Below are experts of layer 11 (counted from 0) of a mixture-of-experts language model. Rows are named router (the router's row for the expert), up (a neuron's input weights, with its number) and show model dimensions 0-191. Each number is 128 + 24 x the weight over its row's rms, rounded and kept within 0 to 255.
After each expert's rows: a language model's description of what the expert responds to. This comes from a sample of Wikipedia text that the model never trained on.

# expert 35
router [133 107 174 136 132  74 150 119 161 144 113 128  97 116 131 134 125 153 123 123 120 118 119 120 136 151 153 142  95 120 116 184 122 132 120 118 169 137 126 152 128 114 147 102 169 149 131  92  86 158 155 121 102 154 138 162  80 121 133 166 152 126  96 121 137 105 116  81 113 180 100 149 149 121 119 130 151 102 115 163 123 102 172  76 100 156  93 141 148  86 153 118 155 134 145 119 140 110 141  89 119 109 134  72 113 129  75 100 114 122 191 139 120 124 127 180  79 141 135 133 104  91 157 112  97  91 110 101 117 114 129 171 125 133 109 170  88  83 119 159 162 115 144 131 126 157 151 124 110 137 117 141 154 153 132 166 119 123 128 109  98 154 148 139 149 121  99 139 131  83 126 109 107 115 125 137 116 137  91 108 135 111 120 142 117 119 110 104 123 113 135 161]
up3 [114 143 133  99 112  95 137 124 115 161  79  97 149 164  89 147 108 145 155 139  91 118 123 161  79  91 161 118 116 137 107 184  93  74 101  84 104 159 123 128 102 186 127 109 124 106 114 135 130 110 103 129 125 150 141 103  93 134 154 141 123 156 116 166 114 144 144  93 150 120 159 125 157 145 135 111 137 125 188 149 114 166 142 106 125 147  93 126 148 103 138 108 172 131 146 105 126 137  74 173 114 170 175 147 143 130 137 127 141 170 157 149 141 154 151 131 125 129 103 104 112 109  89 151 121 125 100 134 125 148 136 141 163 133  81  95 118  90 144 126 163 123 126 137 121 127 105 136 110 110 128 109 139 132  98 125  97 163 123 121 123 121  95 148 134 172 142 120  94 106 143 136 134 163 119  83 116 103 113 127 116 112 111 135 163 133 151 158  77 114 135 151]
Description: Determiners and possessives after prepositions in sports and career biographies, such as from the bout, his own team, her work.

# expert 15
router [109 150 137 106 109 130 176 120 118 122  97 126  73 114 123 106 137 119 157  97  74 123 116 144 148 130 140 122  98 131 137 135 117 109 135 110 118 135 127 118  98 102 136 146 164 114 142  74  96 150 118 110 101 135 147 124 143 135 117 141 134 137  99 102 117 113  77 127 114 190 120 126 158 105 165 130 149 123 106 103 102 129 150 141 102 121 138  97 157 105 119 112 164  93 131 112 129 112 190 100 114  95 137 111  91 120 137 120 134 131 164 100 104 159 155 152 109 154 152 179 137  80 126 111  99  72 137 121 120 137  85  94 119 132 144 108  86 109 123 138 186 108 104 113 138 121 131 110 103 147 127 109 110 137 141 167 110  78 144 137  84 192 143 130 143 111 120 134 124 111 176 130 114  94  80 116 131 123 139 113 134 104 153 105  90 106 114 146  91 115 135 162]
up1 [115 134 131  71 126 129 147 159  88 145 131 152 130 113  93 128 136 171 152 158 114 136 127 149 142 167 125  79 125 126 141 125 135 130 133 121 115 137 131  79 136 129 104 131 110 147 129 105 149 161 128 144  95 122  85 125 137 131 138  78  92 117 140  72 114 129 145 130 127 140 146 127 129 124  96 131 122 136  85 121 152 121 156 140 166 121  95  90 132 132 148  87 152 135 108 150 122  87 160 143 121 116 116 142 107  85 143 107 143 122 155 146 123 150 166 112 126 138 129 125 100 111  90 168  92 121 101 118 137 122 141  73 126 117 119 135 144 120 114 136 133 118  79 134 149 133 161 121 106 109 128 136  58 169 166  66 161 161 108 161 113 116 180 149 102 122 141 151 149 111 149 127  98 167 170  95 102 150 137 118 186 133 111 101 134 104 154 122 178 143 140 100]
Description: Opening parentheses, pipes and colons in infoboxes, tables and taxonomy boxes, such as Position(s), Decision (split), sq mi (0.03 km).

# expert 43
router [143 116 160 146 135  92 149 108 170 149 134 100 133 135  83  82 124 150 156 127 110 109 100 122 154 142 128 137 104 102 121 123 150 101 112 107 172 152 129 143 136 119 141  99 143 145  80 115 120 145 176 125  94 156 168 170 131 125 102 131 121 111  93 134 114  96  95 137 103 133 132 143 136 108 143 154 147  79 126 155 124 104 136  99 115 156 115 111 164  83 131 128 135 120 169  93 129 117 156 145 100 136 159 125  80 158 109  70 119 172 153  98 125 162 159 137 134 157 172 152 107 103 136 139 102 103 155 103 105 104  99 129  94 119  93 158 111 106 121 159 134 129 118 145 140 149 122 101 104 149 130  83 170 117 131 148 131 115 122 120 117 123 132 153 134 101 100 106 150 101 122  94 112 108  99  95 171  88 111  87 146  96 145 116 137 147 123  88 132 107  87 165]
up2 [118 110 119 122 138 110 151 118 148  92 127 125 139  69 128 107 123 170 139 172 143 132 190 169 126 131 141 125 119 113  85  98 122 162 101  98 115  97 126 141 112 129 120  86 108 154 128 136 159 120 130 164 126 122 147 138 144  77 124 119 122 144 127 159 103 110  81 127 162 132 154 122 130 104 126 137 146 128 165 109  93 126 123  67 106  80 137 153 136  91 152 121  93 148 113 151 122 172 175 125 119 136 151 126 144 152 111  93 139 101 121 109 120 165 167 133 151 152  95  85 164 115 131 154 127 122 120 177 116 111 142 116 151 121 134 159 103 107  95 138 111 102 153 144 142 118  98 123 118 112  76  95 163 107 161 140 124 147  93 133 115  90 124 107 203 143 164 121 113 126 138 146  96 115 144 131 105 105 128 126 123 157 106 128 131  87 127 136  85 161 139 147]
Description: Middle pieces of foreign, taxonomic and brand names, often in species infoboxes, such as Anac-ostia, Hel-ve-tica, mass-oy.

# expert 23
router [140 126 135 151 117 104 118  77 128 134 113  89 101 133 118  92 136 140 161  80  71 101 110 145 133 139 158 111 124  98 142 170 140 127  86 129 172 154 151 147 103 107 169 114 148 126 116 127 141 199 131 140 126 125 120 153 108 145 102 145 163 124 154 124  92 122 116 110 149 169 122 142 172  98 153 124 128 124 106 132 116  75 175 100  91 109 104 113 188 111 111  93 146 127 119 137 126 112 137 138 106 129 171 123 123 130 139  94 139 139 121 114 119 156 179 141 115 153 160 164 111 119 144 122 139  77 124 140 111 118 121 148 121 111 133 152  89 153 171 136 160 123 134 132 122 139 120 119  77 156  89 108 137 115 158 167  93 112 113 123 128 148 164 103 171 115 113  93 141 119 158 140  79 123 111  95 146 104 110 118 140 103 132 104  81 110 129 115 100 122 123 149]
up2 [174 152 154 160 133 137 161 129 151 100 151 115 132 129 145 148 116 130 132  91 145 159 139 163 137 102 119 137 119 154 104 149  83 164 129 157 151 156 126 113 105 155 128  79 146 127 143 128 101 120 122 155 161 139  97 102 134 105 145 184 112 123 107 119 127 118 124  98 125 128 113  83 181 143  69 141 122 155 148  79 115 152 117 133 126 125  96 127 161 114 128 113 151 148 189 133 134 112 118 151 149 144  80 151 162  94 132 139 125 122 157 180 141 123 101  93  99 121 187 120 146 144  93 129  85 136 141 103  61 116 134 118 172 100 123 170 141 153 142 126 135 122 115 142 158 147 172 160 136 128 129 126 101  95 159 111 127 168 133 131 128 124 152 157 129 168 111 126 129 109 110 133 124 148 145 141 103 142 131 133 100 139 148 141 142 152  76  82 140 127 137 146]
Description: Table pipes, list dashes, semicolons and heading equals signs opening or separating rows, cells and sections in tables and lists.

# expert 5
router [149 107 145 100 118  90 135 103 148 132  87 129 122 109 133 121 160 139 152 124 117 131  93 131 163 162 111 174 120  87  83 135 129  91  99 104 124 177 152 124 101 136 137 133 139 128  87 128 121 148 133 111 128 138 147 150  96 139 133 132 140 126  75 106 115 124  93 120 103 168 118 137 134 131 158 144 153 142 137  91  70 133 131 128 127 180 119 129 169 127 173 143 144 117 135  95 137  94 134 135 109 148 110 123 123 144 113 104 107 156 161  89  97 142 161 146 124 119 142 143 125 118 127  76  86  99 157  88  80 153 126 133 127 132  89 147 127  97 133 119 138 121 134 177 178 162 162 137 134 164 130 117 125 137 141 109 103 125 106 135 107 134 174 170 143 112 122  82 157 106 129  91 130 122  72 136 125  98 109 120 175 126 143 143 137 140  85  94 111 114 129 177]
up0 [119 137 112 147 132 132 140 144 128 129 161 191 101 165  88 143 138 133 161 129 158 107 121 151 132 145  80  89 153 124 126  81 154 124 127 139 137  82 157 111 127 137 116 139 145 150 151 122  89 142 118 108 127 112 139 150 123  97 156 145 135 115 130 102 131 125 156 109 154 146  94 139 156 159 125 154 125 133 145 128 136 156 130 122 135 101 127 115  71 112 113 106  98 110 127 105 145 114 150 131 140 131 201 121 107 151 138  93 109 146 116 165 162 150 132  90 171 151 128 148 149 110 137 156 120 120  96 108 138 141 132 132  96 118 130 100 150 141 102 132 138  84 128  96 132 113 101 164 150 114 129 116 135 119 114 120  97 183 176 115 147 147 142 163 124  89 131 167  94  69 121 115 137 118 134  80 114 114 136  78 136 183 121 142  73 135 117 109 179 125  76 129]
Description: First piece of a capitalized proper name after a given name or place word, such as Vroman, Neck, Sinica, Mc, Sch.

# expert 36
router [132 121 145 130 124 121 171  90 150 168 107  91 109 128 119 106 149 129 188 149 110 121 108 139 133 154 154 167 102 124 124 130  95 101 103 130 116 162 136 125  95 119 124 136 170 156 102 136  98 147 143 112 100 108 122 139 142 125 136 133 168 140  92 142  99 103 111 110 111 159  88 121 150  85 163 103 142 135 105 114 117 133 160 131  87 160 118 120 148 118 148  97 145 112 114 129 120 141 144 118  78 129 109 119 118  73 144 129 137 156 144 128 113 123 171 166 124 118 128 157 147  82 149  90 121  96 115  95 113 157  82 135 105 109 129 133 101  82 150 155 148 125 114 177 142 137 129 121 113 173 119 124 131 115 107 181 116 126  85 132  83 165 168 153 158 112  94  94 169 113 111 127  75 128 114 106 159 103 106 127 115 132 144  98 115 151 119 125  84  98 119 161]
up1 [131 122 130 158 143 167 123 145 115 153 142  89 127 159 163 146 138 182 134 141 116 166 114 129 135 159 116 141 105 118 173  84 122 162  76 152 163 129 130 141 129 119 143 115 121 103 110 135 125 122 118 133 107 108 126 162 161 119 145 162 115 118 155 106 113 139 155 133 118 120  99  99 163 152 171 122  96 171 108  93  70 158 131  87 118 163 140 131 164 133 161 121 136 162 138 107 119 103 119  60 142  96 135 150 183 103 167 110 119 136 141  91 138 112 172 135  97 115 112 157 101 106 117 153 138 142 151 102 119 142 149 156  99 145 155 137 120 115 121  49 193 132 127 130 166 123 113 138 116  98 156 119 157 143 124 127 150 141  97 139 142 119 146 110  97 114 115 152 169 125 157 134 127 111 155 146 124 140 151 130  96 124 152 117 154 141 113 123 132 157 149 153]
Description: Opening parentheses after names in lists and bibliographies for birth years or dates, plus list commas and equals signs.

# expert 51
router [133 131 119 133 125 103 163  94 146 132 112 102 131 104 125  96 123 150 141 111 105 109  71 117 116 159 147 125  85 140 121 134 117  98  96 127 141 160 140 126  83 141 148  96 171 126 111 105 117 113 161 126 132 156 156 148 117 141 117 156 155 131 143 105 110 106 126 128 124 165 118 179 139 118 177 109 143 139 100 117  70 125 168  98 107 160  92 154 125  97 137 141 151  89 144 132 121 116 152 112 132 175 149 110 116 108 115  88 126 130 140 116  84 139 153 156 105 151 137 146 109 108 169  67  94  94 154 115 109 134  98 117 105 108 131 133 121  88 141 130 192  87  93 141  99 139 121 151 133 157 124  91 117 133 134 114 102 128 107 136 130 187 190 136 163 130 128 112 151  94 131 125 142 112  92 113 118 107 145  79 134 109 138 153 122 134 116 117  79 133 103 126]
up0 [125 135 130 122 156 121 139 103 145 111  96 124  90 167  90 144 138 105 126 137 147 142 147 100 166 109 117 119 129 141 180 125 152 125 124 126 130 124 123 106 155 118 149 120 129 109  96 117 124 133 120 149 116 128 162  90 160 134 151 130 142 105  83 127  94 138 137 131 112 113 106 149 141 131 122 135 155 214  97 148 147 118 153 110 113 154 148  99 118 160 109 152 153 148 133 132 156 120 144 169 131 102 131  88 142 166 166 129 156 149 108 111 157 148 130 147 113 114 122 168 101 117 168 126 110 112  66 119 158 156 156 117 107 133 103 138 177 191 108 152 143 113  97  95 137 201 151 146 120 143  81 140  81 181 144 183 111 129 128 103 158 109 153  92 129 119 121 149 107 100 104 123 126 152 170 154 140 139 129 124 105 106  98 117 105 146 126 140 122 136 125 118]
Description: Connectors between paired items in tables and lists, such as and, slash, &, ×, en dashes, and quotes opening nicknames like "Mitzi".

# expert 17
router [115 118 129 119  90 114 128 109 154 156 123  97 121 133 102 148 175 116 132 116 115 129 127 154 139 141 126 130  64  88  69 119  99 113  64 120 124 162 149 141  88 134 149  99 124 102 115 111 102 163 159 149 120 141 143 152 142 167  94 139 141 108 107  67 133 100 126 106 152 131 121 163 138 111 139 129 152  71  75 138 114 126 148 111  92 124 128  76 146  92 156  93 118 129 146 101 132 133 153 103  97 130 167  90 118 151 122 100 104 162 174  86  78 143 137 133 104 139 128 158 119 130 140 122 101 113 111 117 109 120 115 154 115  95 114 111  93  85 167 131 113 108 113 151 139 129 150 137  93 137 116  69 140 142 184 144 128 123 122 154 106 139 134 158 148 111 119 106 130 106 159 127  89 104 106 115 142 109 102 124 123 138 129 108  97 127 101 141 143 109 120 120]
up3 [132 114 130 100 147 126 120 171 102 124 128  73 128 126  94 127 106 123  87 114 153 102 101 104 142 125 144 159 145  98 152 124 124  96 165 188 175  83 106 117 113 162 114  95 169 159 134 115 132 117 113 128 110 137 139  92 128 163 148 121 128 195 131 118 106 151 154  97  95 102 115 130 102 133 115 102 144 153 139 100  85 128 116 113 178 121 129 163  96 148 159 109 136 144 148 128 117 119  71 140 133 145 153 116 163 124 124  93 130 130 118 153 137 125 107 138 116 131 144 139 121 131 156 178 106 113  91 116 148 139 117 129  87 109 108 151 102 139 128  84 107 120  80 120 115 147 107 105 147 153 127  76 127 104  98 124 141 120 126 164 139 143 127 135 126 116  99 141 149  99  98 166 192 136 113 129 134 142  71 137 122 111 133 162 126 192 131 151 110 121 143 118]
Description: The first three digits of a year after in, born or a dash, such as 196 in 1969, 199, 201.

# expert 62
router [177 122 176  95 117 111 149  96 167 145 104 115 115 134 136 119 155 138 132  93 110 131 118 146 168 135 154 164 113 111 113 151 125  99  98 119 151 155 150 124 111 112 132 108 145 150  94 119 106 138 125 110 133 148 156 137 132 152 136 138 153  94  82 119  96 128 120  94 112 149 120 175 143 136 119 152 134  79 102 109 100 132 124 129 128 176 111 143 143 111 172 106 165 113 162 103 144  88 139 142 138 172 125 138 105  94 100 128  96 156 146 108 107 144 144 159 134 113 118 144 111 134 139  90 110 103 154 111 100 168  87 125 105 143 123 135 127 105 133 130 180 103 137 183 155 176 149 129 112 135  98 113 168 129 150 123 121 119  99 136 108 140 162 152 127 120 111  91 149 112 138 138 123 104  82 126 123  71 106 145 172 100 132  93 118 114 116  80 118 112 100 192]
up2 [104 137 136 169 127 114 142 134 101 152  67 174 114 139 155 142 128 157 169 160 144 165 110 119 138 133 150 153  92 126 109  83 116 113 144 156 168 140 127 104 126 141 130 128 119 119  59 115 133 133  90 100 121 132 114 187 118 100 113 146  72 108  93 133 104 163 162 108 135 130 104 117 151 142 156 151 141 134 123 150 123 137 130 132 112  89 144 142 186 102 121 116 147 129 154 155 135 139 183 123 147  99 138 124 159 117 107 143 163 126 121 142 146 113 159 169 170 129 120 122  76 132 124 144 124 110 109 138 173 170 150 124 101 118 145 127  92 112 142 164 177  95 114 112 125 112 134 146 129 118 128 158 140 141 156 142 114 138 141 162 104 152 102 147 100 157 134  99 106 120  78 127 149 132  96 119 100  92 109 153 129 134  82 140 143 149 130 110 119  95  93 153]
Description: Word pieces inside personal surnames, often foreign, after a first name, such as Sab-erhagen, Monter-o, Gum-ilev, Kaz-an.

# expert 58
router [124 129 156 114  92 102 142 117 110 173 135 153  77 123 108 125 134 156 129 112 108 149 141 152 129 129 132 132 101 105 131 125 143 126 111  80 171 117 149 143 135  96 155 152 144 143 110  58 124 164 146 119 107 132 154 125 106 140 111 143 123 114 135  88 122 104 144 126 105 144 121 153 144  97 148 120 135 125 105 138 119 104 156 107  94 142  81 143 162 126 143  90 153 124 134 123 116 110 142  92 140 121 136  98  97 109  99  99 129 149 160 136 116 144 122 167 120 156 138 140 112 107 163 112  49  82 147 122 149 115 127 127 101 111  88 110  96 111 121 169 125 103 169 152 126 144 125  84  94 142 137  95 184 138 169 150 101 110 111 104 102 139 146 128 151  94 103  99 154  64 160  96 125 130  98 116 131 133 110 105 113  88 124 110  73 137 124  83 111 114 119 118]
up1 [ 92 138 137 116 138  90 140 142 139 133 135 138 150 131 152  97 133 126 119 115 144 174 146 144 135  67 137 112 142 122 139 132 159 120  96 134 134 163 144 132 145 144 106 124 143 172  73 154 179  94  95 107 139 176 156 134 153 129 106 144  96 149 139 137 173  92 126 136 139 120 117 158 131 118 124 107 137 108  83 105 123  96 130 148 139 115 156 149  96 145 191 133 155 140 160 101 131 123 103 149 163 152 172 171 120 148 143  89  89 130 108 112  98 135 103 129 139 109 125  93 134 115 120  85 114 121 107 165 147 158  81 142  86 100 122 142 106 141 111 163 135 101 137 106 124 104  82 127 140 117 133 137 178  75 149 109 124 107 144 122 108 153 105 130  96 169  91 130 149 131 146 152 138 113  92  81  96 130 119 144 115 127 144 142 146  97 126  89  96 139 120 149]
Description: Pipes and numbers inside numeric result tables, mostly between vote counts, percentages and swings in election results, such as 5.2 | −10.6.

# expert 25
router [125  94 151  96 106  98 152 101 133 176  64 108  98 120 117 111 129 122 181 131 112 108 144 168 159 158 178 109 124 121 129 152 119 114  94 106 132 166 131 134 129  82 145 110 171 126 137 122 107 151 142 103 122 156 142 122  99 131 136 150 138 139 104  76 103 106 100 117 112 121  97 133 185 121 146 118 168 132 103 104 123 110 153 110 129 149 139  79 155 108 141 126 167 115 113 103 106 101 131 100 115 131 146 126 102 111 125 124 130 156 148 134 125 139 178 142  95 137 148 134 108 105 133 102 119 121 128 118 116 142 132 108 120  84 123 140  73  93 169 135 106  92 152 128 179 139 123  97 138 129  92 133 128 106 130 170  93 141 109 145  94 144 150 155 169 117 126 110 126 100 158  79 125  84  92 114 135  78  99 106 130 107 152 124 120 116 133 119 129  87 125 168]
up2 [133 145 113 154 105 128 105 117 114  99 151 112 181 187 141 127  95 138 112 154 136 127 134  95 122 146 109  99 115 114 160 135 116 139 158 154 117 122 108 106 149 141 141 123 114 168 135 104 105 102 149 123 152 139 142 136  91 143 111  67 150 109 132 119 142 137 158 102 158 113 136 138  74 121 141 170  85 113 175 134  98 112  91 105 147  95  96  95 113 128 118 139  69 111 146 136 104 136 111 160 141 106 163  92 125 165 118 119 115 122 123  94  99  86 119 101  94 160 171 172 127 153 141 106 144 135  97 192 128 140 120 115 152 132 110 150 129 116 150 100 154 149 105  97 106 122 156 122 138 135 138 117 143 101 140  89 111 164 129 135 166 124  99 145 104  99 104 134 158 130 162 106 153 150 181 146 137 133 168 173 140 143 124 115 125 124 118 157 129 158  99 103]
Description: Auxiliary and main verbs right after a sentence subject, mostly was, is, were, been, became, often in passive clauses.

# expert 41
router [152 119 141 121 111  83 152 111 136 179 113 142 123 109  95 127 160 154 147 144 123 109  97 163 145 150 161 119  72 108 135 151 131  89  94 109 133 134 132 145 135 114 139 113 127 128 114  92 116 142 141  96  89 158 151 151 132 186 105 127 142 150  78 107 134  84 124 108 119 145 133 142 137 115 162 140 163 116 126 158 102 148 171 106 104 144  72 122 155 100 139 124 128 135 146 115 122 102 154 121 118 124 134 144 103 136 111  93  86 131 150  98 130 166 157 145  89 125 125 142  78 138 152 105  76  98 176 118 148 127 130 129 114 100 105 170  85 120 140 141 159 107 146 145 147 113 148  68 119 128 147  59 143  99 150 145 118 101 120 131 123 161 132 149 148 115  81 124 134 105 121  85 106 114 107  87 125 111  89 104 138 111 123 119  98 134 113 114 134 110 119 145]
up0 [121 136  99 115 121 117 131 120 128 141 164 101 113  86  91 178 161 101 134 138 108  93 137  98 153 161 135 108 113 152 146 137  88 153 144 148 142 111 138 109 100 123  85  92 179 134 147 108 146 128 103 150 125 119 119  94 138 124 125 145 116 144 120 146 130 124  96 142 128 149 104 139 153 140 110 124 127 108 126  91  82 101 155 136  96 165  89 104 128 122 165 125  90  98 137 147  94 106 114 100  86 137 133 108 117  82 130 116 157  99 117 162 159 132 167 160 142  91 123 129  85 141 115  94 120 146  86 158 144 203 113 117 112 163 137 100 104 124 126 110 134 100 123 144 109 138 109 135 148 147 110  96  98 145 112 132  92  99 140  90 125 113 145 132 158 112 159 108 149 151  93  91 106 133 132 142 107 120  89 150 144 134 143 118  60 137 110  86 163 104 109 104]
Description: Final pieces finishing long or technical words and names, such as Papers, Prohibition, Steindachner, Strikeforce, -ization, plus some year prefixes.

# expert 34
router [149 122 150 125  98  96 154  91 127 157  98 105 104 112 106 104 169 157 159 131 103 109 105 145 155 145 155 131  89 101 133 162 117  79  97  86 139 127 133 156 143  99 145 115 151 129 126 111 106 155 151 109  78 152 137 151 128 184 101 120 134 130  86 123 137  68 138 105 121 150 123 158 159 124 167 144 155 115 107 153 121 127 161  88 104 139 108 118 183  95 145 121 141 115 136  93 142  95 138 109 103 133 142 134 106 121 100  97  92 154 131 104 124 154 149 167  94 137 128 160 101 131 154 117  76  96 166 116 142 103  97 131 124  92 118 163 105 102 147 142 151 125 133 148 140 140 150  67 114 130 131  88 155  96 150 145 104 110 104 113 104 182 140 126 157 118  92 123 125  99 131  94 114 118 132 109 125 106  81 102 145 109 125 122 122 139 111 130 138 115 113 140]
up7 [ 88 121 112 110  93 154 112 115 162 133 141 121  83  92 179 148 129 141 124 116 102 105 132 118 104 157 135 118 182 111 129 173 118 131 115 136 123 117  94 127 164 111  90 136 114 151 148 102 112  86 148 126 143 117 151 150 130 129 147 100 126 143 102  89  82 179 125 119 146 123 140 127 127  82 154 130 116 154 117 110 157 123  91 125 172 149 113 127 118 132 143 123 146 119 137  91 111  79 157 147 130 103 122  86 109 136 145  93 160 158 148 106  90 149 149 118 146 127 137 145 146 116  96 146 124 151 156  99 141 124 118 126 141 110 189 166 132 142 135  91 129 147 133 118 133 136 111 109 137 109 142 135 104 125 142 142 104 115 137 123 164 114 117 150  94 166 131 159 153 107 192  89  92 118  92 113 168  85  95  81 115 172 116 149  92  91 131 153 119 151  91 119]
Description: Ends of proper names, year prefixes such as 200 and 201, pronouns he and she, and line breaks in lists, tables and sports results.

# expert 57
router [159  88 117  97 121 129 139 100 135 137  74  78 117 124 126 130 146 124 163  95 114  96 122 136 157 187 175 145 123  97  91 163 105 125 106  98 150 153 119 145 124  84 142 142 167 167 134 143 116 148 163 115 101 146 121 136 141 163 119 139 155 135 103 109 122 155  93 131 110 124  92 146 143 107 176 143 160 138 111 107 131 104 161 107 104 145 110 104 124  73 127 144 163 108 112  99 128  94 147 139  92 151 114 118 108 103 114 115  76 141 136 105 148 144 129 118 100 142 169 154 112 117 135 121 107 138 135 110  84 158 131 133 124 114 119 151  66 118 159 123 108  98 128 139 180 177 119  94 113 146 134 117 163 104 155 127 122 124 130 122  76 159 137 152 133  96 142 131 152 130 150 131 132 120  95 107 132  90 129 129 164  95 161  82 130 111 131 111 114 110  95 138]
up7 [147 138 135 110 135 122 116 147 112 106 136 128 141 112 125 135 161 115 118 119 126 143 141 155 143 137 146 137 153  96 133 157 122 165 111 104 142 188 113 100 119  81 151 116 190  99 159 113 120 128 107 161 139 122 117 111 116  87  97 107  92 133 141 131 137 147 147 161 155 113 136 117 172 101 140 119 104  99 133 115  95 131 164 105 116 139 140 128 146 164 120 137 149  99 121 153  80 111 148 122 140 135 111 145 139 108 151  96 143 135 125 180 146 108 151 151 152 126 101 123 154 128 153 128 145 141 150  79 139 144  92 146 153 113 173 131  46 138  87 146  96 161 143 100 118 140 109 118 132 113 158 116 117  89 138  90 141 151 173 134 108 176 147 123  83  98 139 120 145 147 110 133 135 176 170 133 152  92 145 117  96 101 120  95  84 100 165 142 118 133 125 179]
Description: Finite and auxiliary verbs right after a subject noun phrase in prose, such as has, had, could, made, led, make up.

# expert 50
router [149 112 162 138 136 115 168 117 145 149 103 133 111 138 124 112 161 121 141 108  98 140 122 147 131 155 124 134 107 115 102 161  87 106 121  65 145 142 178 165 113 152 145 113 143 131 150  88 105 186 146 111  66 128 154 168 121 150  93 125 151 124 111 108 129  88 134 126 146 165 109 160 124 111 155 111 127 114 103 145 129 118 163 100  97 123  80  88 177 100 168 139 117 127 136 121 115 128 130 109  92 164 152 113 106 124 121 119 102 133 161 116  85 170 149 154 136 160 136 139 131 124 118  83 100 103 114 125 131 124 133 142 142  75  97 180  86  98 150 147 140 123 161 137 124 106 140 111 125 127 102  99 144 112 179 157 109 120 116 117 105 150 139 157 125 153  98 103 124 112 122 132  92 127 128 106 115 100 111 103 138 136 133 109  95 135 121 102  69 100 135 159]
up0 [122 159 109 171 102 158 107 114 116 141  83  71  97 122 102  96 132 134 111 119 105 110 108 141 135 117 103 102 112 155 134 128 131 125 156 144 142 151 128 147 148 130 120 139 135  95 154 117 157 138 152 134  87 154 129 123 134 130 115 102 142  82 152  99 169 125 167 185 132 158 121 152 118 133 113 110 129 127 118 141 117 108 201 134 128 119 109 140 117 154 109 157  95 121 128 110 122 169 180 121  81 132 123 133 112 148 110  98 146 131 134 107 157 136 148 152 149 113 113 116 122 119 124 117  97 104 147 175 140 105 150 189 155 108  82 124 150  81 141  97 131 108 129 170 154 135  94 179 175 148 135  63 173 101 114 165 138 116 106  75 131 100 110 112 111 135 149 119 131 138  96 105 108 110 134 121 132 155 128 114 142 116 146 138 152  85 156 142 135 120 142 138]
Description: The, early, late, month names and SI before a number or year, such as the 16th century, early 17th, January 2019.

# expert 30
router [164  92 136  98 127  91 135  62 147 124 123  89 125 128 140 114 163 137 163  90 122 103  93 137 156 189 139 154 100 126 106 182 100 122 117 116 137 160 119 137 128  97 145 150 157 168 135 133 123 146 165 126 126 166 141 118 147 137 118 159 163 117 113 102 137 130 106  87  91 146 118 130 164 129 154 142 153 139 107 113 116 100 169 130 109 149  92 127 124  99 143 159 175 121 113 100 114  81 164 125  92 147 118 115 108 135 129 107  88 144 140 111 129 154 151 154 102 153 164 155 100  91 134 102  84 106 129  64 102 126 120 147 119 125 129 155  53 119 164 120 123 123 113 152 170 180 146 115  96 144 127 126 149 135 145 140 117 134 132 119 112 154 125 128 129 111 132 136 171 126 141 136 113 102 106 128 144 127 117 131 145  99 152  99 130 131 127  90 107  90 105 126]
up0 [121 125 137 149  97 150 160 120 123 141 122  98 133 106 145 127 151 137 168  94  99  86 199 124  99 129 104 130 141 151 130 105 158 139 139  92 148  83 125  68 112 105 116 138 119 109 135 137 115 141 120 137 189 120 103 119 147 129  92 112 167 126 139 125 137  86 125 107 121 120  89 151 123 107 119  99 152 139 119  98 151 114  71 130  97 129 150 159 138 120 151 138 102 149 142 102 119 179 121 162 127 174 159 111  94 136 105 102 120 113  90 103  80 137 139 108 120 123 136 141 134 124 156 123 150 115 119 152 173 175 163 122 123 145 126 108 128 175 146 142 147 129 107 139 150 125  86  78 125 117 141  91 172  80 158 130 144 147 122 112 125 128 114 138 148 169 151 133 135 139 119 115 138 120 163 137 143 104 106 116 102 166  60  96 140 114 132 111 136  89 109 141]
Description: Past-tense action verbs right after a subject in career, sports and review prose, like began, took, joined, scored, said.

# expert 7
router [141  91 136  93  83  82 115 104 143 154  65 115 104 145 122 119 172 113 162 119  96  91 126 185 156 165 146 138  92 143 112 148 116 115  95  91 151 156 144 109  99 133 134 127 150 103 118  93 117 154 143 142 110 134 116 150 114 115 131 135 173 139 139 136 137 104 120 115 127 149 144 146 133 146 214 128 141 139 134 145 107  89 149 116  85 139  78 105 128 116 146 119 120 115 131 117 150 115 124  91 104 155 131 126 106 107 106 122 123 142 154 120 129 140 135 173  92 122 134 147 143  99 126 117  99  85 133  88 122 179 116  96 133  94 144 120  93 101 164 161 130 111 135 131 109 174 152 127  92 155 142  90 126 147 145 159  83 101  98 161 121 170 141 135 140 117 123  83 149  97 113 106 100 136 112 110 147  99 119 115 139 107 143 117 106 158 138 133 106 107 110 119]
up0 [106  93 139 140 144 155 113  95 112 157 168 161 119 127 135 139  83 126 105 158 109 117 141 159 107 151 176 101 131 133 147 140 152 102 105  87 146 154 144 109 116 131 151 104 171 138 119 152 154  99 122 147 144 129 134  96  87 114 105 123 165 166 115 148 101 132 116 150 107  99 121 112 139 128 172 117 140 117  97 151 100 122 132 104 155 112 203 136 126 134 109 128 102 159 143 138  64  95 104 143 127  97 124 144 117 163 143 102 119 113  89 154 103 110 106  84 129 164 165 130 114 110 128 162 137 143 110 165 112  95 122 127 134 120 161 105 104 113 141 161 166 148 125 170 173 122 109 123 108 133 113  99 140 122 142 119  97 121  89 149  76 123 129 125 140  94 134  91 144 147 164  82  99 132 131  96 147 151 118 137 172 184 112 168 133 125 121 139 127 129 122 121]
Description: Pipe separators, dashes and colons between cells in sports and results tables and lists, such as team | score, 3 - 1.